From a checkpoint of a small mixture-of-experts model trained on Wikipedia.
Size: 13 layers, width 160, 13M parameters.
Experts: 16 experts in each of 6 layers, 160 GeGLU neurons an expert, 1 pick a token, a sigmoid router, a shared expert of 128 neurons.
Below are experts of layer 3 (counted from 0) of a mixture-of-experts language model. Rows are named router (the router's row for the expert), gate (a neuron's input weights, with its number), up (a neuron's input weights, with its number) and show model dimensions 0-79. Each number is 50 + 10 x the weight over its row's rms, rounded and kept within 0 to 99.
After each expert's rows: "mostly gets" lists some tokens that are sent to it at least half of the time. This comes from a sample of Wikipedia text that the model never trained on.

# expert 5
router:45 40 39 70 42 45 52 50 70 51 63 39 60 46 59 49 61 50 35 39 53 54 51 46 61 70 39 49 55 54 49 29 57 48 65 38 59 52 45 39 36 35 54 45 41 39 50 35 62 40 54 49 44 40 52 61 38 42 46 51 53 56 46 42 55 49 44 49 56 64 41 38 43 59 51 66 62 59 34 58
gate0:48 30 45 58 35 48 61 60 58 42 52 38 37 60 44 41 56 54 61 61 62 61 73 48 50 53 66 46 50 56 52 39 52 48 40 26 45 54 39 53 52 45 46 57 45 39 64 57 50 52 65 68 55 49 43 74 47 52 58 36 51 51 57 50 43 75 55 52 36 62 47 35 41 53 37 70 41 50 55 63
up0:59 41 41 60 47 48 54 48 53 50 64 42 52 42 40 50 47 49 43 66 55 59 29 23 55 45 47 44 40 52 56 49 75 48 55 50 46 63 33 63 52 42 40 68 36 52 64 44 26 50 61 23 45 52 64 51 50 57 64 64 46 57 51 38 48 49 51 53 53 54 40 40 56 53 62 56 72 46 61 56
mostly gets: " Ar", " Com", " On", " York", " There", " Bel"

# expert 14
router:49 28 53 58 47 55 45 31 73 45 59 58 54 43 59 53 30 51 40 38 37 43 36 39 55 49 42 45 43 58 51 25 50 41 60 51 62 49 49 39 46 56 43 39 49 46 52 48 51 41 53 49 45 53 63 43 51 32 39 45 49 35 41 42 77 49 32 47 55 58 48 50 61 49 47 62 50 66 51 41
gate0:49 37 57 68 42 51 65 60 59 41 60 40 45 59 56 40 38 49 57 45 45 49 76 53 43 60 57 33 56 64 46 47 50 41 44 31 47 40 44 60 63 44 45 52 48 57 52 50 44 52 58 70 51 52 43 63 53 49 50 31 60 53 46 70 43 74 47 45 51 52 62 28 40 53 33 68 58 48 62 62
up0:67 31 48 49 43 35 60 54 46 49 54 55 50 33 35 49 49 39 43 52 41 57 46 39 55 40 43 43 36 56 59 54 69 56 52 70 39 50 31 51 45 45 54 46 41 61 55 35 35 51 51 24 35 61 66 29 59 47 51 53 34 40 49 25 44 49 50 56 48 52 45 43 51 62 57 60 70 41 54 45
mostly gets: "ize", "side", "ature", "ants", "cent", "ence"

# expert 9
router:44 35 32 59 52 65 45 45 56 39 46 52 53 32 48 38 46 43 50 50 32 53 41 55 44 42 32 40 43 50 51 32 54 35 61 47 66 56 46 58 44 43 46 41 49 50 46 33 54 48 48 54 36 55 65 34 42 39 37 50 49 48 35 50 68 56 36 59 43 66 44 28 55 53 44 53 44 47 31 48
gate0:44 30 37 44 39 58 54 67 63 38 54 50 35 66 44 49 52 47 55 59 51 60 52 52 36 49 64 34 53 52 49 47 46 57 47 30 43 44 46 57 56 51 55 52 52 66 60 62 50 41 47 56 63 55 48 64 51 44 64 37 66 54 52 77 31 80 54 44 29 64 57 43 40 46 49 57 47 55 50 58
up0:66 27 39 55 51 52 54 46 51 44 48 56 59 47 51 61 40 41 47 67 50 52 35 37 55 48 38 49 35 51 52 49 77 59 46 65 38 66 51 61 46 48 50 48 36 60 66 40 33 55 52 26 43 59 66 39 57 48 43 60 43 44 45 39 40 44 52 64 60 49 35 48 47 63 71 44 68 46 56 55
mostly gets: " Mor", "harm", " attack", " Angeles", " Dragon", " damage"

# expert 1
router:47 32 32 60 53 56 50 41 70 37 62 58 51 33 52 48 44 48 32 50 35 45 60 49 51 52 30 39 34 61 61 36 51 41 54 49 55 48 41 37 47 51 44 42 54 29 46 43 68 40 64 49 60 56 59 38 46 39 55 53 61 37 40 39 66 49 42 60 49 48 57 43 51 48 44 48 45 52 32 38
gate0:46 26 53 55 40 42 61 83 43 32 58 52 44 58 60 54 50 57 62 57 53 54 64 57 36 55 58 43 53 59 53 31 57 47 37 30 39 33 53 61 56 49 49 52 50 59 58 66 45 45 58 58 58 49 47 70 43 43 68 35 58 51 49 58 35 73 42 59 32 64 48 30 32 42 44 53 47 49 61 56
up0:55 32 56 50 50 41 50 47 41 52 42 50 60 47 47 57 41 37 45 59 40 65 38 45 47 48 35 45 43 44 63 60 74 65 61 67 53 53 43 63 39 29 48 50 36 52 70 43 34 57 60 35 44 58 53 34 55 39 50 53 29 53 50 43 46 44 60 56 51 46 45 55 44 63 50 48 78 39 45 46
mostly gets: "born", "al", "ral", " major", "pper", "ctor"

# expert 0
router:45 43 34 59 35 47 43 49 58 60 61 43 68 41 56 59 48 40 49 37 50 53 50 48 63 67 32 40 45 74 47 40 51 44 60 50 58 50 51 40 47 49 60 18 48 40 27 49 70 46 49 47 49 45 47 53 47 41 46 44 59 53 48 45 53 60 38 52 42 33 41 36 48 60 38 49 36 51 53 52
gate0:54 36 64 49 38 45 51 67 58 48 57 37 47 55 47 42 62 52 60 50 56 48 73 59 35 56 64 51 50 46 58 37 47 54 38 28 47 33 39 50 61 42 48 42 62 46 65 53 43 40 55 60 57 59 50 64 54 48 70 33 56 43 59 61 37 76 43 52 44 53 53 31 38 38 32 60 42 52 62 55
up0:57 45 41 50 46 41 61 44 58 40 65 45 56 43 49 59 37 46 49 62 33 52 33 55 51 44 39 45 31 48 56 58 73 56 55 72 41 48 41 56 47 45 57 45 37 47 55 53 37 54 47 35 39 61 59 49 62 45 47 53 39 54 37 34 50 44 53 67 65 65 30 48 51 61 53 49 69 39 55 54
mostly gets: " State", " railway", " MP", " Ra", " team", " Force"

# expert 11
router:58 29 50 60 36 72 58 45 55 59 60 44 55 48 47 52 48 37 51 48 36 52 55 60 75 67 48 55 46 69 41 46 60 44 51 39 49 61 42 30 38 43 48 45 46 38 64 51 60 36 38 46 49 56 60 55 50 48 58 61 48 47 55 56 63 53 46 48 42 64 54 34 32 59 52 37 54 47 44 58
gate21:35 44 67 44 41 50 63 59 39 62 46 39 37 59 52 61 47 36 41 47 61 65 55 64 57 46 81 60 74 45 65 51 53 41 61 40 62 36 52 56 50 32 59 58 46 32 36 42 47 44 60 54 42 47 66 44 49 75 52 35 62 44 52 43 70 44 54 47 46 52 50 56 40 54 59 63 39 32 36 44
up21:50 46 42 48 59 38 68 47 49 64 51 43 54 49 45 59 60 46 53 41 40 51 56 43 60 68 46 54 46 41 75 42 41 61 66 57 53 51 62 59 43 55 46 56 61 67 45 52 55 48 48 58 47 50 40 52 26 49 53 61 65 30 42 44 49 49 75 47 65 55 44 54 35 63 69 55 32 37 65 39
mostly gets: " an", " a", " where", " one", ":", " several"